config = dict(
    num_hidden_layers=11,
    hidden_size=192,
    hidden_act='swiglu',
    moe_layers=[0, 1, 2, 3, 4, 5, 6, 7, 8, 9, 10],
    routed_scale=1.0,
    balance_bias=True,
    lr_router=0.000449,
    norm_eps=1e-05,
    learning_rate=0.00182,
    beta1=0.95,
    train_tokens=323300000,
    max_steps=4934,
)
Below are experts of layer 8 (counted from 0) of a mixture-of-experts language model. Rows are named router (the router's row for the expert), gate (a neuron's input weights, with its number), up (a neuron's input weights, with its number) and show model dimensions 0-191. Each number is 50 + 15 x the weight over its row's rms, rounded and kept within 0 to 99.
Before each expert's rows: "comes after" lists some tokens at least twice as common just before its tokens as in all text; "gets" lists some tokens that make up at least twice as much of what it gets as of all text. This comes from a sample of Wikipedia text that the model never trained on. Tokens count by the router's weight.

# expert 48
comes after: ".", "\n\n", "\n", " on", "ed", " On"
gets: " in", " on", " In", "In", " from", " after"
router:74 28 59 60 46 45 76 53 39 82 55 49 39 41 46 64 58 79 25 01 37 60 44 41 62 45 70 72 40 58 31 44 45 29 40 63 34 59 46 47 40 26 48 65 32 58 73 43 19 59 62 47 50 35 61 40 53 46 99 70 37 67 65 60 57 40 71 36 39 42 67 50 60 40 38 64 53 49 46 44 63 41 60 49 57 58 38 61 53 48 66 49 55 53 45 04 42 41 63 62 45 53 54 88 32 77 40 74 36 71 59 42 55 32 89 44 34 44 51 67 49 38 35 47 37 49 61 42 62 47 73 33 49 70 27 67 34 32 70 62 46 29 41 67 52 41 61 60 50 47 56 63 62 16 73 47 51 84 61 55 40 67 28 64 55 42 44 65 48 42 57 68 62 60 36 54 61 66 72 51 63 34 32 63 62 42 46 47 35 57 53 66
gate0:31 73 48 51 37 30 35 47 53 69 56 61 53 56 56 47 44 41 45 59 65 39 51 42 35 59 44 82 31 44 46 38 52 51 45 43 39 66 56 57 53 56 21 41 55 79 54 79 68 45 65 48 60 55 64 42 47 39 52 33 26 59 51 20 53 37 50 58 67 65 15 33 62 81 68 91 41 67 39 61 35 34 21 67 60 55 36 60 54 51 40 45 80 72 44 60 63 49 28 58 44 44 41 41 57 93 53 57 76 45 68 46 37 57 57 41 39 44 35 55 53 14 51 48 51 72 55 40 57 99 56 65 41 41 59 79 37 51 74 38 49 40 38 41 30 75 52 61 51 32 62 43 76 32 33 42 39 42 54 29 72 58 76 36 62 60 44 46 53 42 70 65 49 36 13 76 54 31 60 50 50 40 42 50 45 45 42 50 77 47 48 59
up0:50 56 74 61 24 51 42 66 25 64 41 24 46 50 30 58 46 59 59 36 40 66 76 19 62 53 53 79 83 37 77 39 51 53 41 45 28 74 54 51 48 54 65 45 65 69 53 19 70 28 31 45 55 48 42 42 13 67 65 25 38 54 37 20 41 31 33 48 57 34 39 61 52 52 42 30 61 34 49 50 69 49 63 38 74 31 38 78 53 52 88 94 47 64 72 59 30 31 41 44 35 45 59 29 56 66 45 73 35 66 70 35 40 27 53 64 69 29 40 24 43 41 38 35 53 35 29 46 39 44 48 36 82 29 56 52 62 28 52 55 63 32 54 45 46 42 50 58 61 38 38 56 64 41 48 46 68 52 45 70 70 48 57 38 51 27 51 44 29 33 58 38 66 37 28 54 52 53 55 31 55 62 32 59 50 46 41 42 51 23 48 41
gate1:43 94 39 48 44 32 56 32 67 52 50 31 54 56 63 67 62 71 44 47 34 24 54 47 61 63 69 51 40 65 59 34 52 47 68 56 84 73 39 60 46 39 65 43 63 45 48 43 46 35 39 89 31 99 56 63 43 38 59 47 54 57 59 57 46 39 40 19 43 40 47 17 53 27 70 69 50 42 50 69 50 44 50 45 67 65 93 50 45 66 52 36 59 52 52 60 55 40 55 57 49 38 52 51 48 70 33 39 56 67 53 54 41 48 32 34 31 32 70 11 55 47 23 43 59 46 39 55 56 34 50 63 87 39 55 25 36 46 61 54 47 67 60 61 53 69 44 89 50 32 18 29 61 54 57 40 59 32 54 49 56 54 66 54 72 46 42 60 62 37 59 43 43 42 52 70 50 43 56 58 58 59 73 39 99 53 42 58 80 56 56 49
up1:23 65 44 60 31 38 46 44 48 58 43 52 55 63 75 64 69 48 46 69 56 55 43 65 45 42 53 66 59 56 64 75 09 50 49 41 60 50 45 58 70 80 53 58 48 52 73 73 44 57 70 36 44 35 40 90 41 66 46 46 53 32 57 17 59 70 57 56 72 66 64 50 68 67 31 33 69 64 59 37 46 24 57 44 33 20 37 70 63 37 40 39 51 72 40 61 36 47 54 57 45 25 58 58 48 53 64 54 64 60 24 36 40 51 52 58 34 49 51 71 35 44 24 45 55 62 74 48 42 79 31 44 37 61 79 44 39 33 39 22 49 33 55 25 50 37 60 17 51 63 55 39 64 58 54 40 56 42 53 77 32 53 52 61 02 46 75 77 66 58 58 46 18 52 60 55 66 73 33 82 45 33 47 62 60 73 56 50 50 69 46 59

# expert 60
comes after: " of", " in", " to", " at", " on", "."
gets: " the", " The", "The", "s", " his", " their"
router:45 52 74 56 78 53 36 56 56 68 28 71 52 30 35 74 46 47 31 58 41 50 12 47 48 37 23 60 28 64 22 45 40 45 51 63 64 31 41 62 39 69 67 28 70 65 57 63 54 39 63 27 23 47 62 67 68 63 42 50 46 57 33 61 61 30 61 36 18 61 41 59 62 33 14 57 27 46 53 19 26 41 62 40 38 40 23 68 66 38 37 33 41 36 49 56 37 36 53 33 39 57 29 41 63 30 60 40 90 46 61 59 29 62 63 39 59 47 44 33 35 47 73 36 59 58 35 40 55 45 47 57 78 41 65 46 73 51 59 51 57 44 67 47 35 16 70 71 78 41 58 58 39 40 57 42 67 22 28 21 38 57 42 26 43 57 59 46 43 40 52 57 46 52 68 56 70 49 48 60 28 65 33 38 60 45 73 78 58 51 50 61
gate0:65 42 22 67 75 69 46 57 39 41 78 45 40 65 61 47 88 24 55 45 38 53 51 55 36 76 70 69 71 20 42 51 38 48 53 08 32 60 44 45 30 38 64 44 60 44 60 39 27 29 21 60 30 63 62 18 33 50 52 38 54 09 61 40 43 35 41 33 63 64 70 28 56 58 46 36 53 54 85 46 64 58 39 35 61 40 51 72 44 51 87 74 33 55 56 51 57 57 21 29 66 80 41 45 50 55 61 57 38 42 58 57 52 50 59 64 60 71 33 57 63 71 32 49 40 51 67 40 63 40 66 60 62 69 59 60 37 50 47 46 49 53 45 65 57 42 61 36 54 52 48 45 66 59 58 55 72 37 74 41 65 26 40 73 44 50 26 47 45 81 58 34 62 40 55 30 49 31 51 41 70 33 22 59 18 41 37 48 64 59 42 60
up0:34 44 68 40 54 53 65 54 55 38 39 48 26 34 38 55 82 63 41 63 34 63 42 70 29 79 40 28 71 32 67 43 60 59 86 50 33 48 64 48 32 70 71 38 62 60 18 80 62 23 29 27 50 54 52 65 55 55 57 45 61 17 44 37 48 52 60 46 75 67 45 49 37 27 40 38 29 37 69 67 51 40 74 73 54 39 43 34 61 58 34 49 69 51 29 58 48 43 71 36 67 63 13 52 36 34 48 39 59 50 70 57 41 20 22 52 61 54 57 70 50 48 69 22 43 59 43 41 53 56 54 51 61 38 51 48 39 31 32 60 51 43 81 47 34 42 68 71 52 65 28 61 65 37 54 29 37 36 50 45 36 60 58 34 31 44 72 71 47 69 63 59 39 45 47 51 59 70 32 65 41 40 21 10 47 73 50 52 54 54 25 50
gate1:59 30 57 74 60 30 64 46 36 63 37 23 64 27 53 47 30 34 50 50 58 67 45 65 68 50 80 63 43 96 70 36 39 51 56 54 70 57 43 78 64 55 56 21 59 38 64 53 51 46 42 67 56 34 52 85 73 65 57 43 28 69 29 78 44 46 51 70 50 72 68 82 52 52 59 47 67 69 31 43 59 61 38 42 33 44 64 70 25 84 46 30 50 25 42 46 63 46 78 55 36 68 53 51 45 64 71 64 43 72 53 57 60 58 43 36 60 48 48 43 66 69 57 59 63 31 26 63 47 34 42 40 39 56 66 26 34 54 51 48 37 67 71 51 54 37 81 38 34 47 26 50 53 62 50 33 39 48 41 43 46 27 37 49 42 24 28 54 47 64 54 74 35 37 66 84 54 33 37 27 46 69 69 30 68 61 52 48 66 55 62 36
up1:05 73 46 28 43 34 54 45 44 62 64 65 37 44 47 47 58 82 48 50 30 70 52 65 36 59 19 26 53 27 60 39 48 54 65 46 50 61 19 38 39 38 31 41 13 47 40 58 66 60 58 15 52 47 56 36 76 42 58 48 49 24 56 30 67 92 40 63 44 62 47 26 59 43 25 47 47 65 54 28 34 62 49 59 52 50 27 54 54 45 51 43 72 49 25 51 55 37 55 64 26 36 33 30 49 74 42 53 47 25 44 68 54 40 27 50 45 74 45 32 57 49 42 26 52 60 47 80 42 70 45 44 69 47 54 73 43 46 45 47 49 63 28 44 34 67 44 47 69 49 39 60 44 46 38 24 41 23 65 44 31 69 69 46 53 63 58 56 64 57 66 50 76 50 52 21 63 63 18 45 34 53 35 29 56 42 53 55 43 38 49 91

# expert 45
comes after: " in", ",", " In", "In", " November", " 18"
gets: " that", ".", " there", " where", " year", " 2019"
router:38 63 50 43 39 52 63 63 31 54 12 50 34 51 62 66 56 22 74 42 66 61 29 37 60 68 42 74 44 51 59 40 52 50 73 64 33 60 25 42 21 75 42 59 41 38 41 47 69 66 58 36 31 48 59 54 45 48 52 67 46 34 62 42 31 46 41 59 47 57 68 34 46 30 52 69 58 41 66 62 43 59 45 42 68 60 64 65 73 55 26 52 32 69 37 30 83 65 83 68 27 49 22 24 49 40 58 62 54 34 56 36 70 55 31 50 15 29 49 39 58 52 53 67 52 70 34 41 55 43 60 81 33 52 64 51 51 44 27 47 62 42 55 25 50 38 59 50 71 58 49 73 51 57 59 50 57 60 50 50 47 50 59 93 13 29 24 65 44 41 50 58 50 36 48 55 44 82 22 69 45 52 15 49 53 71 23 45 40 40 52 76
gate0:56 44 37 55 30 38 62 55 77 61 56 42 36 72 58 62 37 37 49 41 53 51 44 62 54 60 59 62 44 43 44 55 47 57 53 60 31 24 15 67 55 52 19 65 59 42 46 52 48 44 64 64 51 42 54 63 55 57 45 77 54 49 42 24 35 55 19 49 40 53 40 40 69 67 41 84 37 32 61 87 44 66 26 59 58 67 61 49 69 32 47 26 23 37 45 46 74 70 43 50 37 46 36 28 45 67 37 43 58 39 60 36 54 93 55 56 45 53 49 36 62 46 61 67 48 56 57 27 26 71 36 74 70 41 45 50 63 44 47 34 32 76 54 62 53 44 34 52 54 24 59 53 33 46 69 47 67 69 73 44 61 73 47 50 55 98 74 55 88 45 71 19 46 61 48 39 57 40 62 56 33 39 36 69 69 68 47 43 55 23 47 84
up0:17 84 64 41 62 51 15 38 53 27 83 68 58 33 52 51 55 44 38 51 30 58 54 48 30 37 64 50 56 43 61 37 78 45 59 51 61 69 45 41 37 66 62 37 23 65 36 51 55 52 42 25 34 45 36 29 16 80 66 51 58 29 46 60 35 48 78 62 45 31 44 70 64 35 41 56 50 58 75 83 71 61 41 18 51 42 48 45 52 43 78 30 56 56 31 44 53 61 42 49 63 48 61 54 56 60 60 66 61 50 56 33 41 27 43 51 56 73 49 74 30 48 46 39 34 67 27 69 54 46 47 43 56 53 40 41 33 59 48 39 83 25 40 54 55 49 58 47 66 50 54 39 61 59 36 71 34 95 60 29 42 41 55 50 51 60 73 50 30 39 63 23 27 55 57 52 39 55 48 62 16 61 68 75 37 45 61 55 33 25 77 43
gate1:46 66 73 44 52 80 63 51 38 51 30 29 38 40 34 33 49 37 84 51 41 50 22 37 50 73 51 69 60 42 52 46 63 60 39 48 37 40 78 64 54 62 36 55 31 44 39 57 25 56 41 53 34 63 70 34 60 34 54 39 51 45 44 47 36 34 51 41 52 53 60 55 21 35 34 46 22 57 43 34 62 78 57 39 42 68 38 66 78 35 46 47 75 58 34 43 40 39 66 24 31 44 39 59 51 59 47 45 50 46 74 50 42 97 55 28 46 22 35 99 50 57 51 46 47 34 36 64 78 45 51 58 39 53 62 50 69 43 56 52 69 66 74 60 34 34 56 31 64 13 27 48 32 33 68 67 32 47 38 53 73 25 38 35 46 35 46 51 21 23 39 44 41 53 51 61 50 25 58 59 61 55 57 61 40 52 52 61 62 66 41 47
up1:54 42 73 65 44 56 52 50 55 38 43 49 36 47 47 37 67 62 34 48 43 69 50 45 30 66 43 35 30 81 45 43 74 37 53 56 41 64 51 69 43 39 21 36 37 42 64 34 06 38 59 43 50 46 76 52 48 64 59 39 49 88 35 72 39 27 64 24 50 74 51 65 41 31 66 58 30 39 37 40 66 65 50 17 24 49 49 81 43 35 73 51 80 62 37 48 47 68 63 44 39 27 52 44 56 42 69 58 33 47 62 47 45 36 75 56 45 44 44 49 33 25 35 61 45 52 18 35 68 31 50 35 39 58 49 64 55 77 47 53 57 51 91 48 45 52 74 62 52 43 39 59 54 41 77 19 49 48 57 55 44 44 45 70 66 33 25 51 37 29 56 47 57 64 63 48 33 38 34 68 28 42 26 28 73 68 24 33 63 31 40 38

# expert 44
comes after: "-", " is", " was", " as", " •", " became"
gets: " a", " the", " an", " was", " The", " Country"
router:44 29 23 46 39 41 75 36 47 76 69 34 55 52 49 59 43 73 40 76 51 60 40 60 48 21 47 37 51 85 53 66 56 84 73 41 75 45 33 76 67 64 45 37 30 33 43 36 42 33 59 32 41 47 31 55 59 51 60 25 35 14 31 47 45 60 55 67 68 40 34 73 88 39 34 64 51 55 39 40 35 48 45 51 44 28 37 46 46 32 42 51 51 54 83 62 44 78 39 56 83 46 62 65 58 65 37 46 50 40 44 32 40 67 50 41 40 48 32 69 57 62 65 33 43 48 49 57 39 52 10 36 56 56 22 46 68 40 59 21 19 71 51 37 59 36 32 66 78 75 53 27 46 57 43 66 64 51 46 60 63 55 55 70 54 56 63 38 63 47 39 45 77 44 40 51 61 63 27 62 59 76 37 45 33 47 44 43 40 68 67 55
gate0:18 45 22 35 64 54 45 46 32 32 43 43 38 47 73 40 24 60 56 62 42 41 85 32 42 51 79 55 52 63 43 64 05 43 51 10 48 68 44 52 50 33 39 45 31 27 66 66 52 44 50 51 35 32 38 59 76 55 28 43 28 35 51 24 70 49 57 47 34 59 49 45 61 64 56 56 38 31 38 45 62 43 25 25 52 23 55 59 21 54 42 60 31 55 71 86 83 59 66 57 47 19 50 61 64 56 27 54 42 26 59 54 55 36 34 53 39 66 50 21 59 60 54 54 34 68 45 56 25 45 26 47 29 37 97 69 31 62 47 57 37 40 54 42 35 47 64 43 47 60 58 44 40 73 50 56 55 64 43 37 52 55 60 49 38 65 43 39 73 58 44 58 22 41 32 65 38 47 53 40 48 50 57 57 59 47 58 33 30 60 39 77
up0:29 57 56 56 45 33 51 21 37 59 56 59 51 57 39 57 28 45 45 47 59 34 78 52 27 31 54 51 54 49 49 57 32 56 50 25 80 55 32 27 41 55 71 72 27 59 46 45 77 28 47 62 46 54 65 81 59 26 35 50 42 48 43 51 64 43 61 53 36 27 30 54 59 41 63 57 68 32 51 44 29 36 47 46 72 61 76 49 49 57 82 69 73 52 56 48 51 54 30 71 42 51 30 55 50 74 35 82 20 34 65 40 41 59 34 58 50 38 58 53 37 64 50 71 62 53 59 69 54 84 42 54 77 31 49 75 41 05 58 72 58 70 32 61 41 55 57 67 61 22 45 68 61 50 34 58 37 66 57 45 47 42 17 35 54 36 43 53 52 17 20 89 56 50 40 35 60 34 52 37 65 51 56 63 63 76 58 63 48 36 57 50
gate1:44 45 45 46 62 56 63 63 74 61 35 38 52 48 42 36 45 68 29 60 63 74 48 47 57 41 13 33 15 57 33 25 43 39 64 39 47 61 86 86 52 61 65 45 68 40 58 62 65 65 45 55 52 49 80 40 43 50 80 50 30 42 42 60 65 58 71 60 58 50 50 75 37 48 70 25 42 45 38 41 65 35 49 51 70 40 40 57 56 69 66 38 61 48 64 76 61 80 37 74 39 09 39 24 45 63 51 53 56 56 34 20 45 59 63 69 80 51 62 25 36 35 66 40 34 48 54 35 60 25 35 55 47 37 78 64 40 38 43 46 62 50 36 57 38 33 39 36 45 49 43 76 47 21 78 34 63 46 34 26 28 72 49 36 60 54 34 54 36 35 50 26 52 32 55 62 46 80 52 50 58 49 41 50 17 57 46 59 60 54 31 53
up1:49 55 64 61 54 46 53 38 52 29 45 47 39 30 41 52 67 54 47 51 78 57 59 45 52 52 59 54 48 40 61 34 45 43 68 65 70 72 40 22 78 65 22 79 32 33 18 57 53 61 53 72 27 62 68 56 32 29 73 43 59 39 65 50 59 28 73 44 26 62 41 53 38 51 45 39 37 42 45 52 39 48 37 51 34 43 65 31 55 26 56 61 60 57 46 45 62 28 48 52 50 77 31 55 64 29 86 47 30 59 57 55 57 55 73 43 31 63 71 50 46 41 59 74 72 48 42 41 36 58 74 43 34 86 43 44 42 71 58 47 45 22 36 61 41 37 46 92 20 33 61 86 62 51 39 68 36 43 64 44 64 36 44 68 78 44 35 31 68 56 33 55 51 60 58 44 53 42 43 49 24 25 79 35 81 49 36 51 60 32 74 64

# expert 27
comes after: " |", ".", "–", ":", "19", " ("
gets: "0", "%", "5", "1", "6", "9"
router:47 64 07 37 56 43 73 36 63 59 37 52 48 58 53 69 27 33 68 69 34 69 28 58 37 82 30 45 37 25 54 57 73 65 77 51 68 49 47 33 48 54 32 47 65 52 16 56 57 47 49 30 45 33 26 49 47 46 59 37 52 57 60 38 48 60 62 41 61 21 68 22 42 47 63 52 39 51 31 52 36 56 66 52 53 36 50 57 59 43 88 19 55 58 61 70 55 59 73 45 62 62 49 58 45 52 76 54 45 28 21 36 75 59 63 49 69 60 62 46 62 31 35 69 41 47 40 79 37 40 49 74 41 53 48 81 47 57 47 40 45 58 52 59 50 64 35 57 54 40 53 76 54 47 38 52 41 46 66 56 38 84 47 32 47 37 43 52 06 18 32 51 63 55 22 45 47 46 58 90 55 39 48 61 31 60 27 26 57 66 68 42
gate0:57 13 51 55 65 44 69 49 39 63 48 09 71 53 82 78 47 75 51 46 55 60 40 51 44 64 59 67 40 33 52 66 54 39 26 44 25 63 61 52 55 24 38 70 82 19 49 25 40 44 57 23 30 53 62 69 52 40 46 53 24 50 40 25 65 44 60 79 71 81 57 44 53 43 47 47 47 57 55 32 73 51 45 43 47 64 41 40 09 67 48 37 64 51 47 30 61 80 75 51 75 43 49 86 68 64 67 42 44 69 60 68 47 37 34 22 54 50 74 62 49 43 38 69 50 47 35 48 49 45 63 43 51 32 62 57 71 52 44 44 65 59 58 33 53 41 37 55 36 34 60 50 63 47 43 49 54 58 30 30 57 66 39 34 53 42 52 68 49 48 76 29 63 55 41 61 43 53 49 71 63 53 30 16 62 80 53 52 61 37 26 68
up0:39 22 74 47 87 72 27 52 56 61 41 45 65 53 50 58 48 75 39 53 60 45 59 42 72 59 45 50 22 54 50 69 53 28 63 56 89 40 38 48 54 50 30 66 71 35 54 25 36 55 46 42 33 55 50 68 50 12 71 63 50 38 59 48 47 43 65 44 20 51 53 27 45 24 31 72 49 22 49 50 76 41 23 68 40 58 42 62 33 68 67 28 27 60 28 39 65 59 68 64 73 47 50 55 60 61 59 55 35 59 55 86 72 42 57 43 65 73 62 58 43 69 67 59 36 72 46 50 59 69 37 51 55 53 34 55 46 50 58 43 51 82 10 56 70 71 78 50 20 60 58 61 49 52 57 54 45 52 38 38 76 53 53 67 53 54 41 35 50 40 44 43 59 53 54 71 66 63 47 52 29 65 48 43 35 57 40 86 47 70 43 79
gate1:67 66 60 46 41 81 38 59 60 47 61 50 24 39 37 51 49 53 48 31 33 23 64 15 37 52 68 70 68 27 54 85 59 54 49 48 58 31 67 37 28 28 65 45 51 55 54 32 73 48 54 53 39 55 66 40 38 48 29 63 42 45 50 48 69 48 24 34 58 81 43 67 69 46 66 70 39 31 50 35 34 68 36 35 72 49 64 38 36 37 26 66 44 67 42 51 52 47 54 43 45 58 38 36 55 41 33 76 49 67 21 41 24 51 28 30 41 57 72 51 46 49 37 55 57 59 41 32 59 16 62 57 63 16 44 55 43 63 28 70 34 48 63 39 26 31 51 49 68 53 33 36 57 51 44 66 37 54 43 80 89 53 54 55 65 23 32 83 45 37 52 62 69 52 33 64 61 75 42 71 68 40 40 27 68 65 65 36 49 55 49 33
up1:34 49 57 38 45 73 58 42 61 76 56 66 48 84 19 63 48 46 43 50 44 35 60 40 37 53 55 39 46 34 52 50 25 61 36 37 58 49 38 40 32 36 49 48 73 67 40 33 69 39 73 42 50 35 34 47 51 51 39 55 83 36 69 20 73 76 20 59 65 54 55 53 67 44 67 34 33 46 49 56 72 71 48 54 67 53 50 32 24 57 50 44 56 43 21 69 50 37 22 36 74 56 09 38 46 52 36 61 37 42 41 51 30 77 18 43 37 38 62 46 84 21 31 78 45 61 52 47 68 36 39 33 48 51 56 62 64 48 26 61 70 36 28 60 70 58 74 53 53 75 30 33 64 36 31 66 43 62 68 55 58 52 36 48 65 44 44 52 31 41 42 37 63 74 24 60 59 63 57 72 64 53 47 50 42 71 47 21 31 40 52 44

# expert 50
comes after: " 1", " 2", " 3", " 0", " 4", " 6"
gets: "–", ".", "-", " |", ":", ","
router:06 46 29 37 73 48 63 32 18 44 62 34 38 72 47 77 68 69 48 77 26 41 43 61 71 61 53 62 58 38 66 67 40 41 78 60 59 50 69 63 68 50 56 52 67 30 39 45 55 43 34 40 33 64 48 52 66 49 58 29 56 42 53 49 48 28 74 24 46 51 60 50 53 82 20 58 40 55 24 34 41 38 56 15 54 42 62 36 66 31 68 50 57 54 55 75 38 91 43 61 61 69 59 57 70 32 62 77 39 41 66 49 35 40 43 62 24 59 71 33 70 13 51 41 73 52 56 47 73 44 36 59 61 37 41 66 58 35 61 47 48 43 37 44 40 38 46 28 60 44 43 63 66 60 49 61 31 16 59 28 58 48 63 41 33 30 41 82 38 40 46 45 52 26 47 50 62 31 63 40 54 38 52 51 69 73 47 52 48 44 40 56
gate0:40 76 75 42 46 34 64 60 62 57 56 49 38 48 41 49 75 47 99 63 45 46 70 84 57 49 21 69 30 54 58 29 40 22 25 56 52 76 46 37 52 70 62 41 49 49 50 45 81 53 35 48 65 28 42 58 55 58 73 51 31 50 48 58 58 64 30 66 59 21 31 59 40 55 60 44 50 52 62 39 64 31 53 53 58 72 31 35 48 61 49 33 51 66 56 54 58 28 55 46 57 67 40 47 42 43 51 57 72 37 30 46 33 44 43 66 55 13 79 76 67 55 44 42 79 52 72 58 27 64 31 72 62 34 39 55 44 54 42 47 23 51 59 20 43 67 21 53 36 36 40 28 30 77 45 20 40 52 25 42 62 75 39 23 45 54 51 52 41 80 53 51 36 36 30 51 41 81 49 52 38 50 45 40 62 72 51 37 45 42 47 54
up0:50 51 32 64 50 67 19 76 68 51 49 38 46 40 60 51 49 58 40 56 54 24 50 40 56 57 61 63 52 56 51 65 70 66 25 59 40 79 60 49 46 36 60 71 39 69 48 74 76 41 35 52 79 36 49 51 73 31 16 59 54 29 53 67 39 34 60 43 58 57 44 61 47 36 55 78 42 52 61 43 45 55 44 52 38 35 56 31 76 50 80 49 53 67 33 40 57 74 43 46 61 32 43 48 50 51 31 62 87 50 59 63 55 72 57 33 56 46 62 55 57 39 26 99 59 44 48 62 46 43 44 60 53 40 36 49 47 55 65 83 36 38 64 80 54 65 54 66 28 64 30 36 45 30 39 49 30 34 58 56 53 54 61 51 47 76 69 53 62 23 43 51 59 29 40 47 38 37 65 22 64 23 61 51 49 48 71 18 00 48 43 50
gate1:65 67 23 43 75 60 48 24 65 54 50 65 37 79 45 36 47 22 72 40 55 56 42 38 41 35 51 83 57 37 42 66 75 35 61 54 50 56 56 38 60 53 38 27 51 79 39 49 55 53 54 27 50 71 51 83 62 33 61 48 34 54 35 61 52 80 20 43 49 52 44 66 52 59 58 53 55 67 47 60 57 61 63 35 68 34 27 54 60 45 58 78 40 57 54 58 58 58 67 03 44 58 50 47 49 53 62 35 60 46 37 48 56 60 60 74 42 54 65 52 85 36 44 78 53 39 46 45 10 50 46 68 44 35 25 73 77 53 35 41 38 63 88 69 27 61 70 48 60 19 39 37 43 53 47 29 59 61 45 50 47 60 48 47 46 74 26 54 71 49 61 35 58 61 29 55 57 62 66 47 40 63 35 54 78 55 81 16 43 45 45 43
up1:35 33 67 34 22 19 64 62 27 42 27 68 52 43 64 47 30 42 43 57 39 48 60 73 50 32 58 21 44 59 45 38 33 68 36 26 63 58 36 40 46 74 83 31 63 33 51 58 52 50 24 40 41 42 42 06 47 78 65 39 48 56 58 34 59 46 73 68 63 37 52 46 35 41 61 39 43 45 63 63 40 65 32 55 38 45 69 57 49 45 19 46 68 44 57 57 46 41 55 56 52 63 50 52 61 44 57 90 75 57 45 57 46 41 44 49 57 41 53 42 32 36 56 45 25 61 55 47 67 56 47 17 59 52 82 33 24 70 65 34 41 57 47 20 58 33 35 47 43 62 35 23 51 48 72 61 49 49 50 61 55 72 77 78 55 08 80 50 50 33 61 78 50 33 46 41 53 62 47 72 67 51 76 40 36 41 61 66 58 65 63 54

# expert 54
comes after: ".", "2", "0", "–", "5", "1"
gets: ")", "°", " km", "″", "}", " m"
router:57 53 46 51 09 51 45 60 58 56 31 26 50 61 38 50 39 57 75 74 27 48 46 58 47 62 41 80 53 47 76 38 72 43 69 37 55 60 62 20 41 66 58 36 52 35 63 42 75 68 41 45 47 53 36 50 48 59 28 29 62 39 30 45 53 42 35 40 73 42 57 64 30 44 53 48 29 46 33 42 56 41 78 38 59 48 86 62 53 55 26 34 57 84 48 61 58 38 35 55 47 76 80 50 56 48 87 38 49 50 34 57 50 28 39 70 64 34 55 87 57 44 64 57 47 34 80 53 42 67 42 68 48 61 27 78 44 65 50 38 55 51 72 38 50 60 73 56 62 42 18 51 51 57 56 61 54 17 75 66 56 49 57 47 21 78 46 76 69 40 54 53 45 40 12 72 36 55 58 61 65 44 57 34 47 46 34 37 67 37 61 39
gate0:35 59 39 67 59 36 40 62 75 63 52 48 54 38 49 75 83 44 69 58 55 64 45 37 54 47 58 37 54 54 56 45 53 71 44 66 58 62 61 61 50 34 18 27 47 57 56 38 59 58 56 36 40 57 77 50 46 53 45 47 63 44 54 41 57 72 88 67 59 45 24 48 57 56 63 37 31 59 57 65 50 37 30 27 89 36 39 51 64 37 60 65 86 40 70 47 32 24 10 55 54 33 53 55 54 54 46 51 56 40 73 59 36 19 53 46 28 50 65 45 48 50 13 52 81 67 35 31 72 67 46 75 71 28 30 57 65 56 48 51 69 31 58 49 24 39 53 52 51 50 65 56 38 47 40 45 47 25 37 35 29 61 65 59 42 69 39 69 39 74 39 30 42 22 77 70 56 20 39 46 41 56 29 55 61 52 87 43 46 48 35 47
up0:39 43 67 72 32 35 54 48 60 72 57 52 36 58 44 77 71 31 58 48 35 64 53 38 57 58 36 69 39 65 59 48 49 68 70 59 58 51 69 42 63 45 28 47 56 57 76 10 61 61 48 31 30 36 62 46 49 56 41 73 60 33 37 60 52 58 54 52 43 53 53 53 41 62 57 63 38 62 34 53 44 51 56 43 56 24 72 68 86 37 43 44 78 57 70 55 48 29 32 26 72 34 59 43 70 59 48 74 37 59 30 36 31 40 56 55 46 62 80 57 29 42 16 39 49 64 54 47 56 76 52 78 59 38 45 59 65 72 23 47 52 48 69 36 44 52 45 39 72 38 39 36 39 48 57 32 54 38 23 22 79 23 80 39 29 63 67 62 52 69 47 77 28 37 55 57 33 11 49 61 29 38 49 25 45 60 53 22 59 53 46 36
gate1:66 67 35 33 64 58 49 52 65 44 63 78 54 61 48 65 52 76 51 62 39 58 50 62 37 54 45 60 70 64 75 49 74 62 52 75 76 70 70 72 66 26 33 43 57 64 57 20 57 62 50 40 48 34 71 54 56 67 65 57 32 53 64 32 61 54 47 68 53 61 37 59 64 59 45 59 44 55 42 48 44 51 58 31 52 44 55 40 47 29 78 70 63 73 70 47 53 63 52 73 56 54 82 43 53 78 47 39 37 27 45 44 49 30 58 45 43 35 59 39 27 40 40 36 96 51 37 36 34 71 41 54 31 46 37 49 69 54 70 60 70 39 79 42 34 14 49 70 36 89 28 68 75 57 56 34 43 63 53 26 45 34 47 60 56 62 56 54 38 61 90 29 58 66 31 43 58 85 41 42 60 33 31 39 53 49 55 53 29 33 43 65
up1:40 39 48 74 36 48 57 50 40 70 35 32 36 52 70 57 48 38 53 57 43 71 65 46 78 53 68 47 66 61 25 81 55 47 30 35 50 24 46 45 28 54 78 47 33 35 39 22 37 35 83 74 67 46 60 25 38 44 71 75 42 40 42 28 61 73 57 61 67 81 36 52 55 71 57 83 46 26 35 62 85 48 31 23 60 32 52 30 48 60 50 19 22 58 28 57 34 42 30 51 47 42 52 54 40 46 50 70 55 53 67 43 76 37 67 47 57 62 50 52 50 46 59 39 34 32 41 39 44 67 46 70 72 32 34 36 34 14 72 61 19 52 44 47 56 56 58 61 49 00 47 48 36 41 54 57 64 54 41 42 73 54 55 47 40 38 56 56 47 51 44 40 57 29 66 47 55 35 60 65 46 59 53 49 60 55 60 63 60 71 46 55